Weights of a small mixture-of-experts language model, trained from scratch on English Wikipedia: 4421 steps.
Below are experts of layer 2 (counted from 0) of a mixture-of-experts language model. Rows are named router (the router's row for the expert), down (a neuron's output weights, with its number) and show model dimensions 128-255. Each number is 128 + 32 x the weight over its row's rms, rounded and kept within 0 to 255. Numbers have three digits each.
Before each expert's rows: a language model's description of what the expert responds to; "comes before" lists some tokens at least twice as common just after its tokens as in all text. This comes from a sample of Wikipedia text that the model never trained on. Tokens count by the router's weight.

# expert 10
Years and months. Year prefixes 199, 200, 201, 202 and month names before a day or year, as in (February 1941), 2021, 14 March 1924.
comes before: "0", "5", "4", "9", "6", "8"
router:161082120160160143124132169135181138140068150122069107122146121109097121183116182155140105152109134109083043148081087125133155126138141155119112134182107151099081191073137148095094074132135112151102124149122139190107142113128147134092137121108066183144183090102162109083220154125148132109150120175184097149167174092158118165169134182161111126097111126153209138185124152147115156112145
down0:167117102084127119117153101082143105207107110067131144139187145159130232196113128119134158138108092138125135107163135167158120104086176142184149168126163094120218060148161175118130141104091130117102118100122085085162119172138145098138140110144129123169116179121092105118152138119136118105166213157139132125152162094134175123095139147100205116095096157107072159143114122158140099093125
down1:164134179133103176191125193135097143116147110081149114128141103125109169097115095104106202124166071074137111138157108093128140105133125081162156047114128163157065141185119140143112145073149105118138176143088156131164171132082120107200161133130150100107117167190114076139125115097103106112118137128097115191151134098079166106160105160151141059122090135154142145150169146109125163110197
down2:129154096130084086114129109105109108089137214175179160133155174150179157144168117177152187118090138142150138136159162099160123205143071149140102124105122150150149143112103092196143186200136163119140100116080131146119146167081156129140110146155143135177136149126193116177104093133104139145068109106150103068145101218116121158185110109141119150134122161106134162142118093078122124115124
down3:072141137155105087158100097158151116115100189079131100130129195156092104104176115218064171165147159121136166138114064164151104158108107103106106097135107101126144089136125163144156113050163125115099108137072132063080130082163174160068128130129063111140130093111135106150229127137174136119158109133163130124114086121112120152086157132156129115100152088126181131179084081158109080112157
down4:172075112183108139078109111173131168121119134139096152085162108130129149080127109180095141168044094104144069142111114171133099109102184134118100151137126134117118142086116072158111128133096149152120152141129126085158108099133129125171168151077130169141133136099102136148146128139164118146128108134107160138140126125158053159085127133153107112089129130149210122109140150104167114154132
down5:148145089096091093129098157109115149073148157155116083101088112117108126082210096118079154144124094116088176141186117149071135126118126109164086083123177154116136092079147151140143094136133163160156113112115098193075071089102119157173106110121134123086122146152153078148095129112129128101128119143105136103155092071112123068145067162129197163160141107155129120155084132144119108148158
down6:164167151100157124121154121074133129168130152152159112158125135089161125136096063142125084098179141142141085073115092135129155149140140097161193116112089133125079086213154177126124145130118165093086132113128183119186093146055184135110131103052158082170155161125105108165106129099123164116144096175115169106167122079129146136117110066108110142150126153206117160061104127124074183163136
down7:119090143159117133129167158137142076136086119118155189074133126110139146103149137099157150160158103120190170105114158090139155137127142124092092124141182139036217209100110160106118135128158161180133144125205129146100124089147071115077129119131103073152142109134123145134044117067137163112132140082154150139123133116120138088149097133119153137124132163135092190145075104121109149097173
down8:176143190176098081107079098138129105094100153150156158110151126107115080078155132163100197140103138117104138145162106071134105074136154116109150123141098162122135113151155147115154148137086161081118142158093169115128083150096196175197144127094117062147116203164076203138122092169142099117109132172144149110130178114108089090105127132112122183158184189114133140097081080151131128129139

# expert 9
Sentence and section ends. Sentence-ending periods before a new sentence, wiki heading markers like == and ===, and the first word after them, such as "In".
comes before: "The ", "\n\n", "\n", "In ", "He ", "It "
router:160094151138132118127165110110180101086096076065117114134085119110125104193085167120159126173080127087106148177120140105126119161169158146158130097132081171126029183104112203126107128140155185091110092109163155151167119107153112165154114117112077158161120169160131105097122108064132134083155063122136156135187190103125177170113140140142148104093072098171185166131094163120130133129148
down0:192148149122137090115124148147147109106161141094134123103123134126186204130194131137106148156135194089099124086133073129102144131126141102093108101060139078137196123159132161067208211117097142134129165128100159110119136114154158100178104088147146141141144093191097113118124092136131139157140125119128140125127077166101121252100100122122176131105158147119111121137115085089115104141152
down1:165112133118142146189123126115144112110138090160115191160147093106060103100106095097078128111157151120129108113127157096126187119111208144173133149166161115091228072150091152189156118130148132170151115099192193156139088116125170109156166105116069102133107148135089100114098115097107151177170124140172135081142122070108151150079151153169075154097123172169119111179141099085139149080133
down2:112116098120130170123126111136121123066133170119138098077094086191090099110157152148091134119148101133154143180139125121159114088132158130141159110204130081117129166103133072062195119128140116121135157145148058174147216133136162155153160111180106043108191067143176152153119096138147100115158137138068112127124114119133127099099060062185131126190134155108119077159135067073113111115150
down3:125124182131185170169123148079110144185150153121116127157092123157121099106133120049164141098131188115140114137202081045076147129154097143162157131103154130197131042116136113130079112116135144182119166159134131135092114126116099141145112172173156056166209089113172143155162144088096145108100099110127187116096115139108105085111170115093138109112156212156173145126122158163080138137140
down4:170107153081164160051053118073096152112115151137152194130123127102144110061173175109124100135156134117079125133147124121126091133149129154140100099081103101075190142137072107119160147137133134169064130080173111160094172138103182131064137108150072148162086176129158128126114082083194096129124192130135114050154172088104085140084091118147183156156059126130087119137125109158126126078168
down5:111112167166144092088157139162200152122163092091126144114129109048097157157133095125111073110111147125090092096138125164127156124125106161108128156119078144122071163170136184150078102152196113115083101077082138097138085180031145107127067139085140131124120157065121086138151138162172163128119078132094107098161141109126119146114108204104149114111157132181119136129046103112093079160172
down6:129084137163143118118174122070126125210119126105202139124114072148155168117100130141136113136079059181116135166131144121162132120146138097169094026108155173100131140176145113098170148162114095134091115062190108070157070174161143147158097175118107118071090166134190106118118134139147105119094136137142146086142138138130170106071151067130103101139105124138137184124157123099148072128132
down7:193121153147174091144094120177154136144139150137090123138182107139093134125103131116149072061130067088081178092120153100130128114094133170081045079139137151105098081090115152097144147154091140117138068115181173146133117154166125142111087143064086138144147173158171154173128167200101193107113096166093143134117110080106168123161085146134131130136062140142133061155122108128126117162131
down8:132137130092127121061124137095115139103189189112133108056087135125173124136118085059179114126092137103119133164085157098112157154192136179111049137133120124091156139086068179085146173105148143085099092159088191110112163129153143085128131168100113149130189103132090176082154143101124200140076109096119134138150171138102141105112149121168168116101150078127092104186172133117142152128135

# expert 28
Numbers in ranges, scores. Two-digit numbers, number ranges and en dashes in dates, scores, measurements and statistics tables, such as 100-200, 26–50, June 23.
comes before: "| ", ".", "|", ",", "°", "% "
router:143106161105073176072202133106209108092121171130098111122099112098074139177163125107132151084101101114122099167119145111069167141147141173144090152132110148076103120126106127113079109150159102201070083122117146135160115131149144139058097142050108145164134150109136136162131126184158073112157093145213112163183168077166118102159124213164107116090078074154193114141092145167100137187109
down0:164106138122094127094148094159087163112148127167160149164155152159193151074136092139143114132154142096144099060033117104155128151079133166102123134154172075140139119129110106125164140096073090211148131126118129153106172149180111160131148116129119127151117188142091157139148069136130168139062144121165139109192115141120148203168134209144170150175123119147112196156148075113202107152127
down1:106121178106098106107142151106132146146109160069096168192093099142117086182149076130105109115126141156125116116135127118096149124138134187160116155155100134101114181125098133116141170129151124172135134111128202127103122101140194105123203106141143105160125115131060228139153159091117167102175069147160178108129157105144132157165151157146138170137122129121143127192112078087099123107115
down2:166109080070149151047125146130108141136077149102112099205105140086158088130104162107113114095166136144137156108069221113177142172126112194120097128171098133150127117141057135145153091135165119156142166109079088084112115137149193090108162100102059112128080179121118078163148158121073150112148079185152128152141120128108165075111093089162158134184139152117108116091089123126122078101129
down3:142113141139119151121151141120112112096149094104166165139110105099079072151130152226152164115161109124195157115163076168086160126171134146126132091073180119168081178127105161112137159165098130097105152129127102114175181129125128094138189073140077078122142147117129108172128115129129060078165118166136108110150097122105153135141135187087129084176117167113119176102148155134140128151131
down4:122143103068115158110150062163161152097094109172198168138151124155140138120190099110151119148098131147140171106115090092095159213128086126178090090119106111095163137133122047099141100153147157133070107122104118188169134112141075128107124179133135124074140090079198147142111104098138144141132065060171164125116192087121196124147092156126179110100179107102167145115072110113097157114090
down5:165125143176155099089176085094126146082155168162137096121156108116126229173163148127132109129098141078108115126151156163171115184143148140123149151128104181079120114191074134162089089148124122092106169189044108058174159099130117188104146160080133093103152088138125162120120110136071124103135104133165140081145115144157128106166082144132119169102151165092162145055109089189133113109154
down6:083175077061127124126125089135137205160130089086151191105148116160134140156127165114066143095097149117128172136134071066173156169073070171096121164158116126078072163133136151162139127107121129126130105139111092184139095097152115116099089109135135136113185129121152117086124133165173160168191118132155152153090135165148123076103098151139140099115158138118104134135218114176138118174067
down7:118112118148140099077099101110118083125134135024105107113104091161127128146149143075139085124104128179077119160132104117159151099174112138192154151148141173121072129151135080137073115118071067117145105119124137128134103102141077128120114166144016135154102090102111088118105085057149157133129086085111095120122079188138154159151159143104098068143116130127092094147136102156124113115155
down8:084169136106165141154113121099124113094114079145076068204091161077127167084080128134132148140084106163151091196150136139133112119118179074097110121144157100135126178109091069148108096088157145141067108131144130089131111109107180132123152151133155163120092184105175082144170115124187124192066121136143192210146110153078156125213151160108117115130159143158120150156148091081077140137143

# expert 3
Table cell separators. Pipe separators between cells in Wikipedia tables of sports results, election returns and statistics, plus occasional semicolons and dashes.
comes before: " ", "0 ", "1 ", "1", "— ", "2"
router:202136153106108120097115130123143127075097145130096088142134074111084124163138166102126120123096163105137051164072149101092156102109133092111034142125087170089106169034107153175122101122170121165148126165147137153222128119160178088113058119070110119130168157092135042109155115118117162130142133153140119162148122119128170150140139136147158126086112082180103142158083135142146084148168
down0:148106143161184104141054076171144058183099116103137197136146126140127166177093163101087136130112109134133118169135103136062189141183155130152124136113192140154181159104128188138171149112193106157126090174114142135117102136118142104104108157144143141110083100145125135129078096135180118171141200118108098176177113177145141188130135109083097037134097142141124211101107135117128175102110
down1:149115183099102103066126117112127168176154085139117146124054138134121097127148098188111135176153162141145176099088126132100162095155139105134166144066107109121205123146142129211095113126135119115117082173130142071134115108128130132082122111124111131144166053102157094104152127191066064122205169128131140092133162092125140122110134104151124155113105128101110126096166173187125091050116
down2:093098139115099069176156121053129095130097138137076131098142150089143122051162088168112128138141129161084160141162199116101102098113131157138124084114136086122077116137124128125103165140089096134176140135140161103160085103154156121063140186132084141083178139154094147149171141122197125164118060043143093069075141117172140073083137150085165083139133117116176125128111170137120183080145
down3:164120169132070120130132121099110130154125124167146082137151083133125109178155103107135069084101121207140139134187099072129109144115165163158089131199149148141089087098173113128132118151135120107127117110147186156121148145179123066129141113131074210100173080124178148138113155128147154167112125104162112185110127153187171158096148183130101114105221150151195161138139142132186156057180
down4:123151130160112161190204078161132135103163089160089063132115155116065093075114107106123145118088120122104086124151116116113124138131137159141141108138175131193117163173110133126102139142090130109121099112105129137120127133128129154129114123101142168132141165140166120127141180158194145115111124155145159093108132125212162126141149130142108128105154036083122117048179113131140136065086
down5:139177154125116076140141107123089148151135135068141107140136104085101178172143138136083215148125161112092141145155134114163184148137108127067126177210139167112080091116123163136092108188100113111117141111103175095115130146110102132101161148191131157090120146117084156127149146120151145077153132121137127195077110096082146162161107093163111134199152086167111141130136107103133160170070
down6:172101151136108093170118058144142085101075166185100081147136158124121120190144138119152141017171172080147116119142149114114126152159136130133129106112077041178125139154135173127151114192142082081143125054187111160148174144113130179098122095105167119158120163127124141173164135124197195162170142112039173141099139144143142107099139129138115155164083103141160203101196142179128153119095
down7:144118128166126166133098139154202136091094105074055112101086173152118152095142129122134125142080092120104131120154078100060160078125129093131140168086156115083166100093138116126126107122225115070158121104171133170115129071098125160163113148157053133153138068153169124091031143096162041085127115113150069139117120137115116119100159117097090145110161142165145136136111134157154084125136
down8:158093091085134167118078139098087083061136139157085121152107149133163181178119138177130140160153175148126095123172127113127098077110077098119099103147070131109141087101127148108117114096098133126081171093088154149181062116138138125123151104137155051130108137086093101144138123123137129138136149189100127074172170123159120158215166151177165123129101130154219094163099150110143129122121

# expert 31
Infobox field colons. Colons after field labels in lists and infoboxes, such as Genus:, Established:, Died:, Genre:, including date-range colons like 2020–:.
comes before: ": ", ", ", "\n", "UTC", "\"", "; "
router:132103218086091093139127122133157161135103188124107133160097105084106145107136180133135094124051157149144071143088130100121105151160124158097077076113103143116080155135097154163093104135106167156095085141126121115183122181107194085123139095086115149179155140168128078136139133107165092055153064135138152138159094067127149045138145142140153125105143151129103167151134102129072129175115
down0:157104133076158107110147122051147110088174119138116085131168073131105127179120167134121056109174155158113188156125128141140121130110114148114133074129086132110116115079164140190161145167101144121135081110102039085163127137177110150147112094118111154170132155157146111128144128142101176169103120122172200100152113148102164152163146125186088116142120159054175156162126133141138141107136
down1:116117125097128166181114168157138131099105079105106166150136157073175180093137153117144124079075114118143067190140073120140114124139127115125167172122104181195098142156105137166166101107141126126118176116043193119138102173144165135117153101111099114115139130097075123130119117111115107114116141114097138111100149140096120193184176166099143108080134129156127136101099142182130072169102
down2:101153109112126097169130094153112179094094117175146120140109170158113101105147106157127140143182140142139144125101088099158135171161069079087138180134135082153137144121104178061121166187140151131127148150177218138208139121102125120076144149111134137124122071120149145139119098093115191162109061131120144132051121106137163100111187175076051135101143146107121162086141118078152120162143
down3:096146169127084167207156133099086160139132077087118131102106136133110111096113083096177139139141165082159153087104091159121141086101107073153157124189137155132165076138171142103175117127131054146179117150093134132182134129148136099117141086061109142047110126084125149077095141069069132164094109081136143106091174203174189138099153158116112121063153140105151110103120094138171139104069
down4:121141103113105097131143120161134156180133134143190129066163136129154095072090143161120116128144185151119184211121123161114142175057094081125106138116172095106156093095178136076126071125108173123117168107120080142132152092125118124127144206116143123119102155166110103116115113148115063076111166071101154171108163083177140082136138090088134083163095134124196155108205155117128145095181
down5:139115076154124150130147156200111088152105134140137168117122167048123134141092159143134093177093093160105133079180150100109131103072101139147151217156192136081137156136210099111109177177187083159118070152132141145104135155186132108141179103183154097088093137144083139136111130111109096119133073117120149154157126099132163132135127057098090156158122149132101152139182109122125142141151
down6:158104130201116091102127156141099157135132086098169149163116098096156132123136128145169164140134084148146084205139154150094105164039187093085121119171157145092124124135157130098109086188141152143151143094146123108137144151161085088135158133159124130125127163153122117148145131146129105129169121130155167134157177097135174000131191179128138116153170122065122088156137138088141137178098
down7:124071130158099113149124116125157113143108097185116134064126189137134169168117143150127137142129151117103150138157140188131120125064147098064220133126099169060024147135122152119166179152149156137215092071114149058094153140121153133136055154085126134106169193106090044146119088109131092137166079087110116134125179079104098131149132131165126163110137120179163069153110074148090074144148
down8:104144105190154101144136170189117226090120137112134101085190189113162154146153163059128153144172191144201137100172186157095111118111110122092093111071172102186156095098103186094096105153061097145129119161174120132116081158112151085123108072144098157165112128167086169110189113114097072126108168135206139123207121158102182132132113145130145137149165113140147176110150147089115164102063

# expert 16
Head nouns of names. Key nouns in names and media text, such as team, University, States, Party, film, album, song, Track listing.
comes before: "of ", "in ", "and ", "(", "was ", "for "
router:133137185141120087053157136078147187146083136080122063105063138094097130139073151138089111160116093125152105098091125152114107123156143141115081119182111127184022135122118146128118096118125088150086097172115114175168153133155125119072094161134082162099126136044184107130173133127122124132128086167153126120100186084096171076183125153159170113107100072112140116131119183142092137153131
down0:125115152193141140129115155172122158091122061136148174093146124144137094110159104115166112106126140182107124126130118118161119153127156134098128147164122163151150094130132098049112103085088158128106114133132094105119205160135144122118101096126143110108138061127065154113124120142121115174139158139110136225099104178106163144142187098171117150109111147127146186147037127138124175089096
down1:115075109092120138105156091107167066094167128142173144142182116154159103142116183093097204166121165134126102156167134121172139118125107117141105171113114098105190144155186107070178168133114161099134168103169115135128140098120075156136127138117106137087103174108121139139164125168204135111078156133125106161099088140150068143056168098162123093119120165144108160106141098115122130146134
down2:117117148138095114148167129136200167095122125091094115150091125118118105150109115111102106088153121101113190137165128170134135058091124100080113128127104088169074145153064141136061064124210152186117151126145164121093134041141185101114060087151173161136139061093133166168071155124103152163145151150131159104131165137150146134142152122102155181135124110136125125134132082118113140209155
down3:146115122162117152147150107150150083139150090143144065126164128184102085083111163135120148113129148106179121208134186113185115061153142084164162097144120097141105157152078125153140105161128166172101110124018089059124092184221099141151094178072122150128108072146086201118133123119124154119101177139099155144111059124139149152156132120134105152139136111101113117174089137135148117129143
down4:156130187152124097116134161154169175143085196089082091066101098105075119181114076058121074115143116140101116138141174070116146169127125169153152162136116123123110086154108118090161073143101135090125140132082202129130150100118127120124035111161090194148141131120143052139076143130133102123128109187133109083116149127073131212104177142151136081106100157147100096158172135200104137205147
down5:142142128184141073129112129129118123107147230123133177127204145141143160119120094157061124120102122111108135210195126175167111155139082139139147131094132155125138181118115113194102115167143156127151108113187090124089149141118122121158131128112110086118124153113052154118172102119099115087157129111153172112169171084172095179135166162137134120130122179156213178141158122164137109147095
down6:183155186121122154125113091110114125157133128125161140129119120080114200153064130127139157138134096093055192122124139141155142112124053145150168142096110147146131094133164084172135145183105104186127141150092058108111135130204168207149128145157156122085153131153086087122139155163111127186153160135107156074076104123130102150129109103119097114087182167170115094090114116153110114132133
down7:132132160140104154214081116147084188134117115123135153107187111172106101159078111126055156108092155103109064117134120106181133135080176112147136156082194100107194074115110163111166135181129083068097174157166123162090174085141122126060147138158142131077068135155111115099062133122102164209133142183130091072124139121147101130116134150071109172180118144115104123121152137186102174076124
down8:076092124075115078137082055107109075147138046106090049141129150153073113111155087111152084149149096159120090091107045184135134110174094105083092116098168078135108147168121111125104147073112119142118184106153107118126151149150107123139140135190140125121053139144117137156117077132096110122121101148111116088092085139101155111134160111123145148157114144123128161090143135112151081101081

# expert 7
Final word-piece suffixes. Closing word pieces such as s, er, t, ers ending surnames and other words, as in Bigg-s, sub-t-ropical, Gent-l-emen.
comes before: ", ", ". ", ".", ": ", "'", "-"
router:161121122186119096091185150081165188124126116091128129154102169089129094111104172099174113114100145125095062175042122119095151137120156125135105134162098117151115178147170165145079123075128145160112097099142116125163144144132099117103130093133065146134138141124142093148177131107159086071117113137111150133131160143153178148166190123161138156069121106113165114140040161100093100092151
down0:121123072150164115159148133115095162150137123076133167154141094142083122150083159152122152107113135130134218138130117152161176068094145091094122180091125123168061075091096110128128106134093107089116170137095115102083143106137171119139150138168084172154159124168153111140082114119121091135096114135134165114110115152177097152115118232055145113080049145112141150117116148112091132164065
down1:123187159118145123128093129092108087143211110105169119143108148023156120127116091126118126122139100138076145077125128155172184132130149158126115160127135149112185124157114080091132160186112109097087166103170119187168132117100125114141120153163059111145099096064095104134092130124113086137067143125119089160145121156125102185091120120117097076078153173089068110142139118147226123165107
down2:122173125137165199070196103068141173135169143158129125150115128129113192198233164132120131149132116111077097138194113087154154175132050134140090099151140084155095120136065135104170183168142133102125146075162105117117150128131136098102071140079105144114107090086176108103097149093129166137127122100156156115092146122123107036147118168108145150128197140110157106113134183232141127134146
down3:134110095161129194158206052211154097109147177124169134143105071114136075129139064142110128170116116129104100144145109089076102100182127062135139124164153130191194147188090145142177125146119105137142138156168138121123126161093176109116102116145137113091090193101124099172122124072088131129134095103152164173146160103104159167146120154074092155178160178145070134166099086131083130140133
down4:131138104164120149100129135123153059142124123143160144139152123084085135091138149131162071149157140115125108162109226155155145162137213197165156127182105102181176078121136093068141102079147129162096097132174154065156115143144129137095207167126105132140152149086169073183122142131112152062128112146107118100081135108133110145121119156170083172148163100097133104114111129128125106142101
down5:108134054166154107147137125122138175124126126139210125139151105150098115057154147074094152106192132152107123126084091129072102155115123117109121093076140179125169129144131125125164077101102151110108103187131177128079151127149128080141148124147142075126169118147099123087122118130129155128100141091070227152069123135046105136132044122078086157127138094151163159121084106063131164116129
down6:127125105152158106097105114109196106171101121101121153109123129124164138029161165123097144112090101117142112153117083077144111088176164139146100108181155154134139128101093092183090114108169135086139104072151134140134107136140126173138128124073143114168087081167093145125077155141085167142126123110110106183160140159208121114110113113072098082151128138157151089107113154114084113099090
down7:118103196144202134103145127096095127088121140110133128085160180131111108160155124140111116107167079125146087144143141138072125124087161131102085188068132057194138169179201133167110223161149086101142132138130138078129121133131180086090192094151103134110115096130164204106133140109101114151115117175124153143122142123123120111090128115170164110096152115200146131088139129054162152094082
down8:135146095117123139128154068054140136171159138132098110087082127167134193177117090087105137105190109109120084085117175135119136093118142185184141120139152096105178116124103179149126105140116088131107144142146156144167145186159088093136161125109133169132184112126105115165148169129166122174108189115136217114118133109064128133113120160126114165183109156169095191110152144122104053138157

# expert 24
Prepositions. Prepositions after a noun phrase, mostly of, in, for, at, plus during, against, into, about, before the, a or his.
comes before: "the ", "a ", "his ", "201", "this ", "their "
router:122061131146082143100206173156154135163091174097129111142085088123106091168112140126083140186112177105110122176121146086105157100114113136065131179137093145153093148125134151137136126171126167171104127144153072154191085147124143096083119094093055143091136163142202086114147118098194089129153106132170146163217111134116172234179115160198181117090049123117145138143046173142116129166151
down0:146158182141146131134168090160082090126148143113175117104142158157124160098170154094180151183181151082132155155160159097141137097126108065095194025122073179172147141106139136141095089111092150071140149103163152130113153171095150205179130136163076157107107204153122161122069067087149104125128154145101123093155135151129115188169071134117112149134146148129117159154198147154156112094151
down1:172128133186092129134126129120149136099158088100145157125153146159122063038127168152132084141135160121072147110102134119107172086188138161166170132114123153135090153182133151105088157101189134156141170082118126182155123109109152138090104116132114121148081123047121131096129154150154100091120070208147133157159099150086099163151099123102103128168140102158157119134116132205069141113125
down2:124113116125095076133116108144099093125117136209094092131165127183126135106128133149135124133135119150148072139166129159056051087124085101070096122161134098113115099114160113134143111113153170173157145083121111132158100183075158176103051113139118203154095117149132236155131131125146082119042126119120160150129195149141138163141196144169105151137134076171130121188108096132105151179090
down3:169109150136098095121078138127101133141169206157133148075113102113148154128157144140099065085120096130141106172098178132185157145128135132209096136101121158156081153139171144118144149120053121100155154164109206137121127131114103138116127097148144136125073113138122129156172163142090195191182030149139085121131122114166166062154160145185172136140202118114143094196102148146141150132144
down4:153097060168139130138089171142191139123139147087167121156174099159059068160085133187119232156102108118185105134150103158126145101155128101162093121130090124107096173141123123118163153120135110126124124153066159116088149081085139125122106136132160162102145108150115121140157189142138126161158076141125180185121107184070143109084136132158169175122159090116139137208121074136096071133130
down5:153120097102128069158101118087090083135168100139146113117113123166128111081144065158104174105128092116083113198110103133181098129109119088195172121126108098137171129190117101116123103071097096130140100151112137148134111127116121147150102159078158131151120129186144124106143160163144136175131189136124088107119167106079105125102201185084138166114065128102168179129145194103093065149044
down6:127118144139124152160137115150083130102142105077148124148152221078188144185093146165141081240124109171105069087128088022151128132102100176105107147102095163103180101147129112154118189157094180160120157116151094128138130085089069165106109140138127174089170132115155146047115094074169109108088154131077169146117165184161173153103150165105078105090117127111138116111183118112139175095144
down7:165181133121100127162187135135132194132161215116152134110168127122112106141171158184158099162168147081076087175235176120127144163138175137147098204129040109100088118154092100094130152140140079090176119153096126119096090154155161164056148131084121133125113147152094086132181079152131154130084058121160140157112156096183162097105139126180120126127157185114120110183176081112117144098134
down8:168146173137140100178150080151126133152088147125164133141115097150140140152135124148095156150112134095154138148183126115070112220170122088107127121062185121152230106156117099118145084134194134136086136167201098167124062151105147105159155114084178143136132094113205182126116113098102131160140159156119159043116151184115072135158135115099166090133125197162171171133099093130137144072128

# expert 20
Word-final pieces before punctuation. Final piece of a word right before a comma, period or line break, often in foreign names, such as tone, Crotone, Olympics, years.
comes before: ", ", ". ", ".", "\n", ": ", "'"
router:175153144049124101065183148120220199188074157128088128130116085111141175145097116123157124158082093164122084132110130097171156144141128118112083086121115155122078167141105132154121133108133122174106058118122101186164162149108125114129082125133092155129194135131156118106146090075131118107182096145147140159164129161145132103139118172139154126095166061179149146104125153136114142093169
down0:104186169105146149087100142059103130161163141124116108145150127068160115135131138101130113150181137114166103153080073102176127130195096148114103104115175150118180214108106076119153151109127139110099104136142095127123051077176175099060135119105024128070159083122077155107143114154099154082149121174097142136087148149128096162103164159097152074140127133168071108078162149148137094091110
down1:130104113147179101139174143039173121115072090058147139152150139124154110147111143130093125092092113163123112115128097130034154135104150103064139120148089122158149146101122144108123195100074105092132115094148160131153143055177120113177169090131173167170115148092171093067105132150122155103113108120150174144114133171142122136091133153148121073122086106145163124145119186135121140132135
down2:107118159145164153124129199167080119079181136158142089084145158126127184091126122105107187161141152134143113077133154098101105174081099123068105174168112048139147163122148128112108159183094105132077119087111173100186149096072112184068129139207133095121100135090113071104169115190131144186128101138137119132124125168159115063147152100144148126158105093111086136132177087171160148168135
down3:093144130219162165169183116149090132114196126104132167150103154076057166174157103138171104166077140099122092120177086133116143175137127094155091145118177174140072122103162137109095100108115124100103108154125109106150140121092072120079106113138071111116144135166170174169168157194140100109086112141105112121136087099085178096143162185154120083163080127153096182135094087108129115216128
down4:158100226153151108151140119116119107144114161139140045073129128117081110127076101115092069155057102148151218099128221166143160115141109117153117063131179119176152086145099146086141133116179165159153109095147133077122084063142075152149077139144118144139180086076112149106171082139125145060114117096181109160098072115097124189099162102137111124142122179132152156126149148115120116144112
down5:137181107133093142133138160129102100126155086169120176131177106157114164112139128141132089121090076160156050130139114118153133086166136190131142108129086171151102138125140157116167166113179157080163101155138117167133168133167100083130089133141144153115152097155103144104120179176090165115161155122119142132129139075215160198182155025104169100112112125093154135112153078076103084103160
down6:132158137071097147181160162127059137103171141165152134099154146118119137092120144105177178149151119124168096101179123112091129105150145113185080107121116055162116208148155121119060130123133111113112135115133083100150130149125157174145092165109134057155118135173134146110087073132115127153178125098156051099115197192094117186140185131107128166093154117128092113152101103180146129157100
down7:109151117106132132173145080152069120150083145107091172123125048142133088149084128192205138157120177172196188152093135135128096138146147082150133128108129107182130138101109117145096121127142166134120129143160125112106103108162082099112146144125199102094140197128166124082058091076112127134089147139120087150111134161089134110125145102155115161077132143172110107111144142149160110082149
down8:136135125157120127136162135109111123133142155140094079138114142169087147091134180138106148114115140128199127150105134027116165117107147170116116069122146230169086087121100123045168065091113066143098182159113126152159205118150127091095137132108078065167140102111155082121091083155198150112121128126128138152115105142141182178098137144087124159104072115131145100116128167155149106189117

# expert 18
Suffixes and adverbs. Word endings like ed, ing, ated, ally, ation that finish a word (specific-ally, defe-ating), plus adverbs also, later, only, not, then.
comes before: "to ", "by ", "in ", "the ", "that ", "as "
router:154104170104120121054135105127175167079108118135106117126092099117111120115164147143092117099117140144128062162116113128114160181092114120075075099199113139122103151100110158183141072096149161127101104102151137167145141126111119104106095163075110160135115161109187088109164119109134106127141121111143126232171140116127129159120138230156129140074075128166168106132119146143085075151110
down0:148099127144108112108125132118148137142119121148110078141078074093145144079148157120177217155112131143104116142139142155062194113147156130114126105175127145100146098130139096160113172183161115135120086125184161171076103076108114102174171134121113123145191164105162100157160151139138126115138108106130154100161116178071084105069152071130175166155107121124153131089145146152114126153180
down1:157124094150171111143095105097128182191161133121121117161156139082142097132118146132109148161135051167132137174176126148145120082093164090081125250136143147122155097094156072153092127099106115132097076125144101129117148110172182160188208139134059153109174085129151123141167118140172129121137144121109120124104149111191129189110135117119104163173128118126148143145159193112129137129106
down2:136092142114181142161138101150134150159050125114161123125142067156137126169115180114122067163098111129167085156156111146157137126146112131150104110107121165136086109098146121063118107159178138168207089041143138111155123128134170102114120083168113131074184148098105068139158156123091139179088150131135123113076148128086093091086110166171150087130140155094060100124177149166153107076122
down3:135085131150124135157120122103146122135166110136112114148144107142143149102132152104091115151134113102156130159130209201103128142137193153131169095158061116182181082146132144127147169134089104124156163166110156132075108135150135194098096148132190119093148164106187151114092121141132069081057172063125117095154121164146127151076101106101124143187146188130146142072153147132142021175117
down4:135123173144174136154125084083145132132165160151106120133133180088136151138127144115077170122140120138138124176124122137161131155104162119166152102205152119093127142104141096167160147115139113140119134132173100133131112167131238153184158185042178029157163159187143158108097084154126131090100091147144203111144115096120078167105152144150166148099164043142095146133170116147114170136105
down5:157077174163085087083075110114099146119172126176104107177173125128192081163146144171104101128147093120085077151162090147099120115142160087068132197128119092106150114085163104142115148115168154097085090114144176091122047116123188142177118150118127110116142188114124162134114127124157131179101105136109125107156171234137138136121131138149085064115068162066150096137136106190136124102136
down6:136097142097100137172090110100094123123124149116115125162180189113134159109117154146119138088143120102135141157164144086136120112161107099139092131138091151111150180148140116080130103222103152144157133098130111159206150100090062144092139042143124171092126156118168157104119122108138168114108153079106117151164185111106082172043061104082085110095135139184117167181118086121128157095064
down7:086128098120118115165110121155115110150116102054152153084115213140155111187114174173107141163148107106122145095102144130187186050151099108137160139131115159108155196182058156096122102161141133130112117118168101102159131112166152097140084091136111133151167146114136107089076109180109168103172135194111117114102145129092167144137110048059136097118106131089117135099186122133105146170088
down8:172109094103100158110144178106095145112149063122151146110180119148128083119096116130151100169106116135121109126123155194136146077107155105126087184157146163097231078117120071136128106118135133107048120049117118145141074116167118116070139074147122151146111096126124125143137101073116039129121178117130118205125240160113146127124130084174107166168122117131116167150121122097181145131143